{"num_hidden_layers": 8, "hidden_size": 320, "n_experts": 8, "experts_per_token": 2, "d_expert": 96, "d_shared_expert": 192, "hidden_act": "swiglu", "moe_layers": [0, 1, 2, 3, 4, 5, 6, 7], "n_empty_slots": 1, "router_score": "sigmoid", "normalize_top_k": true, "routed_scale": 1.41, "balance_loss": 0.00644, "balance_bias": false, "init_std_router": 0.0258, "lr_router": 0.00049, "num_attention_heads": 10, "num_key_value_heads": 5, "head_dim": 32, "vocab_size": 11380, "norm": "rmsnorm", "norm_place": "pre", "norm_eps": 1e-06, "positions": "rope", "rope_theta": 10000.0, "rope_fraction": 1.0, "qk_norm": true, "attn_scale": 0.177, "tie_word_embeddings": false, "parallel_block": false, "init": "normal", "init_std_qkv": 0.0339, "init_std_o": 0.0, "init_std_up": 0.0339, "init_std_down": 0.0, "optimizer": "muon_variant", "learning_rate": 0.0112, "lr_mult_up": 0.811, "beta1": 0.95, "lr_head": 0.00831, "max_grad_norm": 0.5, "warmup_steps": 54, "schedule": "cos", "final_lr_fraction": 0.03, "batch_tokens": [65536, 131072, 196608], "max_seq_len": 512, "doc_mask": true, "train_tokens": 862000000, "max_steps": 6911, "dataset": "wikipedia_en"}
Below are experts of layer 2 (counted from 0) of a mixture-of-experts language model. Rows are named router (the router's row for the expert), gate (a neuron's input weights, with its number), up (a neuron's input weights, with its number) and show model dimensions 192-255. Each number is 200 + 20 x the weight over its row's rms, rounded and kept within 0 to 999.
Before each expert's rows: a language model's description of what the expert responds to. This comes from a sample of Wikipedia text that the model never trained on.

# expert 1
Description: Auxiliaries and verb parts inside clauses, such as was, is, were, had, past-tense endings (attested, shaved), and words like not, only.
router,209,225,230,206,218,196,201,188,178,214,202,195,201,217,191,221,172,184,186,208,204,223,201,183,206,185,207,162,183,225,214,192,202,202,202,230,223,179,169,188,217,192,221,200,206,179,180,184,177,191,193,184,201,187,222,235,241,195,234,181,208,184,171,219
gate0,242,228,230,198,180,170,150,178,208,185,205,177,213,202,204,196,232,201,204,191,183,174,184,201,179,212,178,191,203,195,174,205,205,176,181,193,230,229,178,217,197,170,199,190,218,213,209,234,172,192,203,220,257,184,165,184,185,214,191,172,206,185,201,199
up0,230,201,190,207,176,209,203,223,222,205,224,211,199,160,208,200,213,219,239,175,206,194,228,195,201,189,238,167,195,201,203,187,192,188,228,199,226,192,177,203,180,175,186,207,225,215,221,200,209,203,213,181,206,198,210,219,201,236,224,201,167,172,181,209
gate1,192,212,231,227,192,225,189,173,224,210,177,192,185,184,184,173,230,195,202,198,202,228,216,188,199,196,225,163,188,200,190,215,216,180,153,184,189,204,179,204,209,195,197,204,207,213,227,186,216,217,223,175,233,221,226,199,203,191,208,193,180,197,178,183
up1,184,222,222,217,198,178,165,227,153,196,213,195,187,218,169,201,193,193,183,209,196,198,206,179,202,192,173,234,175,181,244,202,194,199,208,189,199,181,214,178,167,207,220,176,200,214,216,224,177,187,204,188,205,187,215,213,204,177,158,195,204,205,189,204
gate2,179,198,180,211,204,201,182,188,190,176,188,207,234,222,220,222,238,246,190,226,184,186,178,199,169,157,182,199,211,190,201,220,207,180,201,215,221,207,230,219,196,174,221,187,174,185,231,187,200,185,231,185,213,205,189,218,220,222,190,198,203,172,191,191
up2,195,194,177,201,165,226,184,178,200,187,218,170,205,201,189,200,195,178,199,192,180,204,192,185,216,225,192,237,199,196,206,204,195,163,179,194,208,181,179,193,194,187,226,214,215,190,175,209,182,181,189,195,184,185,207,209,196,174,170,208,206,208,201,178
gate3,208,199,180,210,198,200,183,205,197,228,178,205,183,201,205,208,193,208,219,203,195,171,206,202,173,190,238,213,216,227,164,206,201,195,205,202,187,228,211,208,207,201,229,179,200,220,228,185,195,186,197,227,178,239,208,196,156,188,208,216,201,227,195,208
up3,180,208,232,221,209,218,225,199,199,230,206,182,233,186,242,242,205,205,201,200,217,203,185,196,224,197,183,208,195,198,184,242,210,196,192,231,212,180,199,190,145,216,199,217,195,227,212,164,185,220,244,222,185,223,188,218,191,196,190,249,217,165,205,186
gate4,213,182,197,164,184,160,165,209,199,174,159,197,199,218,246,225,227,200,211,193,223,189,168,221,189,202,185,189,186,207,184,244,212,210,231,218,184,175,168,202,190,203,189,198,200,192,204,179,242,212,170,177,210,219,160,221,186,196,227,207,206,221,212,187
up4,182,184,198,177,202,182,186,203,239,189,186,218,199,205,205,188,196,190,210,163,158,211,228,191,172,197,172,190,229,163,212,150,181,187,192,164,204,206,217,187,203,199,228,227,206,192,209,201,203,189,212,216,181,193,225,213,200,203,188,215,191,233,162,210
gate5,166,192,196,187,216,194,195,185,224,206,199,217,217,224,180,215,233,163,192,220,205,234,199,203,220,214,196,194,184,182,186,175,174,213,181,218,239,203,226,213,209,193,168,196,198,204,200,187,201,225,213,181,186,196,163,222,246,233,211,200,207,205,189,220
up5,160,210,207,208,199,208,175,192,170,248,166,200,224,184,189,169,200,229,206,206,213,182,245,195,188,202,209,201,231,208,234,213,187,197,184,239,197,196,212,191,215,202,219,202,183,191,212,165,177,219,210,227,214,180,192,199,198,209,207,190,172,246,184,209
gate6,252,230,216,207,219,195,175,223,180,205,218,215,236,204,180,227,195,199,195,201,194,220,215,215,197,197,228,169,196,155,203,192,175,210,202,196,250,173,219,195,199,183,208,182,227,187,197,183,188,223,194,235,212,179,189,200,192,223,216,196,184,207,170,199
up6,192,189,204,195,216,168,160,262,180,196,214,200,181,209,202,233,236,158,199,171,176,132,211,239,187,183,226,218,201,191,218,218,186,173,199,203,203,206,194,202,223,222,184,185,215,171,177,198,198,225,183,186,211,207,243,197,206,215,169,197,203,195,224,209
gate7,209,234,169,197,212,202,222,194,198,191,176,195,236,193,267,186,183,197,183,232,220,211,204,232,212,186,204,263,179,200,171,222,194,202,184,235,184,224,188,174,204,205,208,184,151,199,189,199,200,229,221,203,196,199,211,150,217,184,202,203,185,171,206,208
up7,223,196,219,231,263,222,212,173,229,197,202,199,197,218,210,227,177,207,198,195,223,184,182,223,211,209,220,224,184,223,183,201,207,208,215,195,197,184,207,183,199,209,195,201,203,190,172,209,197,196,216,157,223,200,179,181,183,187,241,212,207,205,198,192
gate8,149,209,185,174,201,221,196,186,190,161,191,216,180,181,196,190,183,182,205,202,193,217,207,230,233,185,173,178,201,178,162,220,209,177,238,192,198,191,175,181,220,198,222,168,220,204,201,195,209,229,205,199,218,207,195,222,194,185,232,227,203,190,200,225
up8,185,224,255,196,199,194,198,175,215,193,192,218,220,163,221,228,174,221,239,211,195,196,192,181,218,184,198,172,202,189,222,161,220,173,154,230,216,220,167,201,207,193,238,227,246,198,175,211,163,221,208,205,185,214,210,186,213,223,194,229,207,186,193,207
gate9,226,224,243,204,195,196,222,210,201,182,226,215,199,184,210,213,193,146,206,180,208,212,168,198,214,186,205,167,146,184,189,181,194,174,189,175,205,217,217,198,190,185,172,164,175,218,202,185,189,219,192,207,214,209,192,217,233,184,195,216,207,213,238,219
up9,231,204,201,228,215,188,217,188,197,222,225,188,195,217,196,168,253,169,206,187,179,206,226,181,193,175,192,172,179,178,177,183,192,188,156,186,227,202,203,205,200,191,198,219,187,219,205,170,188,235,208,210,232,231,234,157,253,212,213,182,210,208,226,204
gate10,224,212,170,204,192,207,198,221,207,202,219,207,249,162,214,230,179,181,205,199,230,202,224,169,205,195,217,206,214,189,218,208,218,211,225,209,218,203,221,185,194,183,200,166,206,230,216,215,206,233,217,200,205,205,194,188,201,239,180,178,206,196,167,234
up10,215,196,171,199,210,200,178,206,178,248,161,195,234,234,185,219,220,185,192,185,180,173,153,203,230,191,200,225,181,208,189,175,236,170,187,224,200,201,193,201,193,218,192,210,235,191,175,191,163,209,202,194,203,208,212,193,183,217,228,229,217,189,194,209
gate11,190,210,196,177,194,195,180,222,200,186,224,207,221,227,191,159,216,195,173,211,192,180,228,210,198,163,157,198,209,237,263,226,215,232,192,231,205,167,180,217,216,195,202,199,174,203,167,194,205,220,189,185,203,203,197,206,181,221,210,212,197,182,223,205
up11,160,191,193,202,212,203,185,203,163,200,206,208,195,190,231,232,208,171,220,184,218,196,189,186,218,206,214,234,169,202,174,215,202,180,205,196,222,193,168,210,164,205,177,219,216,177,212,209,179,177,195,223,217,191,222,167,202,210,247,162,163,220,209,214
gate12,185,220,187,229,197,197,167,186,228,192,199,215,228,204,228,165,191,203,185,188,206,196,198,193,216,231,162,232,226,194,197,209,228,193,202,202,176,190,180,195,157,188,226,229,145,194,181,200,209,187,181,222,212,217,204,208,247,181,198,202,182,221,193,228
up12,206,213,170,194,211,184,188,188,185,218,197,196,196,219,222,193,235,219,201,234,205,176,196,234,212,225,188,181,235,231,174,213,201,189,189,226,227,183,226,212,238,196,202,226,189,170,196,229,217,171,211,198,199,199,236,221,219,201,202,165,192,224,204,213
gate13,213,172,204,199,220,176,233,192,211,162,156,185,173,203,218,210,199,212,183,219,182,234,185,187,223,209,186,170,204,173,196,179,199,187,203,226,186,224,190,210,244,231,221,170,180,198,195,202,197,233,200,205,201,217,184,193,188,182,194,215,187,168,184,211
up13,209,191,197,204,242,188,181,201,187,197,234,200,160,186,197,233,218,175,179,205,197,207,235,186,205,214,181,154,211,142,201,199,165,183,212,221,201,170,216,211,247,220,216,214,214,220,204,174,183,234,208,185,203,206,131,177,218,204,200,204,174,193,168,213
gate14,198,246,223,200,234,199,192,211,161,170,203,188,202,200,220,211,215,187,181,193,215,221,200,202,215,233,190,200,194,202,217,188,198,210,194,197,219,194,209,196,184,184,206,189,209,182,217,230,228,206,163,194,185,215,216,193,203,171,211,196,236,220,198,187
up14,207,188,191,197,193,201,208,181,147,175,235,215,245,177,211,218,211,193,191,225,198,161,209,230,188,164,226,203,210,210,215,204,191,180,185,189,195,226,195,201,206,213,194,193,206,232,214,172,199,230,178,232,221,196,196,204,172,153,193,212,240,202,193,182
gate15,187,191,193,220,200,230,191,182,198,211,204,223,201,229,210,195,200,226,215,149,196,231,187,175,178,206,213,188,204,187,227,185,205,212,183,224,216,190,179,191,196,209,198,225,233,178,190,209,213,179,168,174,232,195,221,224,215,196,212,194,204,187,194,157
up15,207,189,210,238,187,160,169,185,217,164,201,206,162,231,202,201,217,240,204,156,195,201,208,204,204,237,216,218,191,212,224,234,212,231,193,201,153,208,175,207,205,197,242,233,183,193,187,179,195,176,182,195,200,215,194,239,178,204,193,195,216,231,186,192
gate16,207,222,193,230,204,197,206,220,211,188,204,195,205,190,195,200,232,211,179,217,196,174,168,181,207,205,206,189,164,221,199,209,202,194,161,217,188,186,168,182,191,216,204,217,196,196,208,211,207,218,186,225,186,206,213,178,188,199,187,227,195,233,200,209
up16,221,156,203,200,188,183,204,173,179,208,210,172,186,191,183,175,221,190,190,234,175,179,209,227,177,194,215,188,213,220,186,176,236,181,173,199,213,184,214,230,170,209,225,178,207,207,190,199,157,192,205,215,183,189,195,194,205,199,200,217,152,235,252,234
gate17,194,205,210,208,215,199,222,198,189,215,210,226,201,181,168,170,201,181,214,206,189,168,213,171,180,195,227,182,222,198,225,184,233,222,201,222,194,222,179,217,199,186,214,175,197,197,180,192,200,165,233,175,214,191,185,190,215,195,210,218,185,211,193,212
up17,204,210,179,160,193,202,187,190,210,197,204,192,206,214,175,227,206,197,200,217,222,160,201,216,207,208,209,202,184,220,189,197,222,174,210,189,165,213,205,185,233,211,231,182,198,196,190,200,204,234,202,217,202,195,175,186,203,218,182,216,209,180,215,215
gate18,232,187,257,250,196,219,219,192,224,217,224,224,187,209,223,213,209,179,204,208,195,197,234,204,192,218,200,213,197,191,224,235,217,206,184,180,215,219,214,190,196,186,183,204,221,203,199,169,220,185,171,183,185,222,205,165,244,177,221,211,211,206,232,171
up18,205,225,178,186,210,200,176,206,210,230,200,216,180,210,173,180,210,237,184,223,183,180,198,213,214,216,223,217,210,188,227,220,210,215,224,209,206,191,203,201,239,198,183,209,245,167,212,232,224,220,185,195,209,213,188,225,169,193,187,182,199,193,212,174
gate19,191,219,232,212,211,179,193,193,211,181,190,196,168,216,216,193,201,207,173,190,200,210,185,243,180,187,179,171,202,219,211,199,183,216,185,214,195,191,169,204,238,195,191,193,168,203,180,179,203,212,213,158,233,175,200,217,183,203,192,182,209,228,169,213
up19,190,209,182,179,194,211,221,206,181,179,220,185,199,154,197,178,185,210,223,206,205,195,214,206,184,189,191,191,213,222,180,232,171,231,230,224,171,177,161,210,197,205,217,228,226,237,198,194,207,163,214,201,177,221,224,214,216,230,204,136,198,206,178,194
gate20,193,205,247,183,192,244,190,190,203,198,218,155,200,213,196,230,198,177,215,178,201,218,161,212,191,232,231,160,182,180,203,195,198,197,187,226,216,203,190,187,170,202,175,189,203,185,223,212,182,231,189,181,218,157,189,210,235,192,185,189,216,243,178,183
up20,190,214,246,201,193,172,193,203,188,192,205,197,203,185,164,215,157,198,228,216,164,198,193,207,226,187,231,165,202,187,225,163,226,184,193,190,217,186,180,228,227,206,203,215,212,214,208,200,206,181,191,176,191,208,216,209,208,195,206,172,226,218,198,194
gate21,191,194,194,175,236,209,171,191,193,221,207,189,208,175,158,207,149,199,196,189,204,223,213,184,167,185,192,185,188,201,178,220,152,235,196,213,201,171,235,220,204,170,187,170,235,211,189,177,189,185,176,187,215,204,172,178,189,203,244,207,193,182,182,215
up21,219,218,174,199,242,203,219,232,201,185,188,199,212,195,192,213,226,214,218,196,203,156,176,212,224,221,197,197,188,172,223,182,180,219,243,195,192,210,185,204,214,180,222,234,211,236,213,248,198,227,216,204,184,217,182,201,231,186,192,194,173,220,210,198
gate22,184,183,194,213,222,199,186,181,208,216,204,194,193,204,189,183,189,208,184,160,204,192,185,154,173,201,213,191,203,196,208,175,197,219,205,177,176,183,182,176,177,177,187,215,212,194,207,183,216,198,208,232,215,250,168,196,176,201,197,155,212,175,177,193
up22,218,196,169,198,184,214,208,192,197,196,182,203,236,209,201,199,216,189,184,206,203,216,161,162,200,168,183,210,210,205,167,206,213,204,187,208,174,199,197,203,211,179,206,208,175,191,212,204,195,174,167,187,157,206,226,233,201,179,175,175,191,196,251,177
gate23,202,227,221,184,213,169,193,216,189,221,198,205,200,187,196,237,191,210,166,208,232,205,214,233,193,212,186,189,204,191,162,202,192,231,209,209,185,226,217,176,246,203,185,228,191,193,203,169,204,221,221,204,225,188,213,170,204,188,188,177,204,198,186,204
up23,165,194,203,189,233,153,197,159,185,236,175,205,166,213,190,208,211,214,197,197,187,225,205,208,211,206,189,181,171,170,226,191,207,206,200,214,245,181,185,217,190,241,173,208,167,188,232,190,226,204,211,191,211,218,175,227,164,250,166,220,224,222,183,186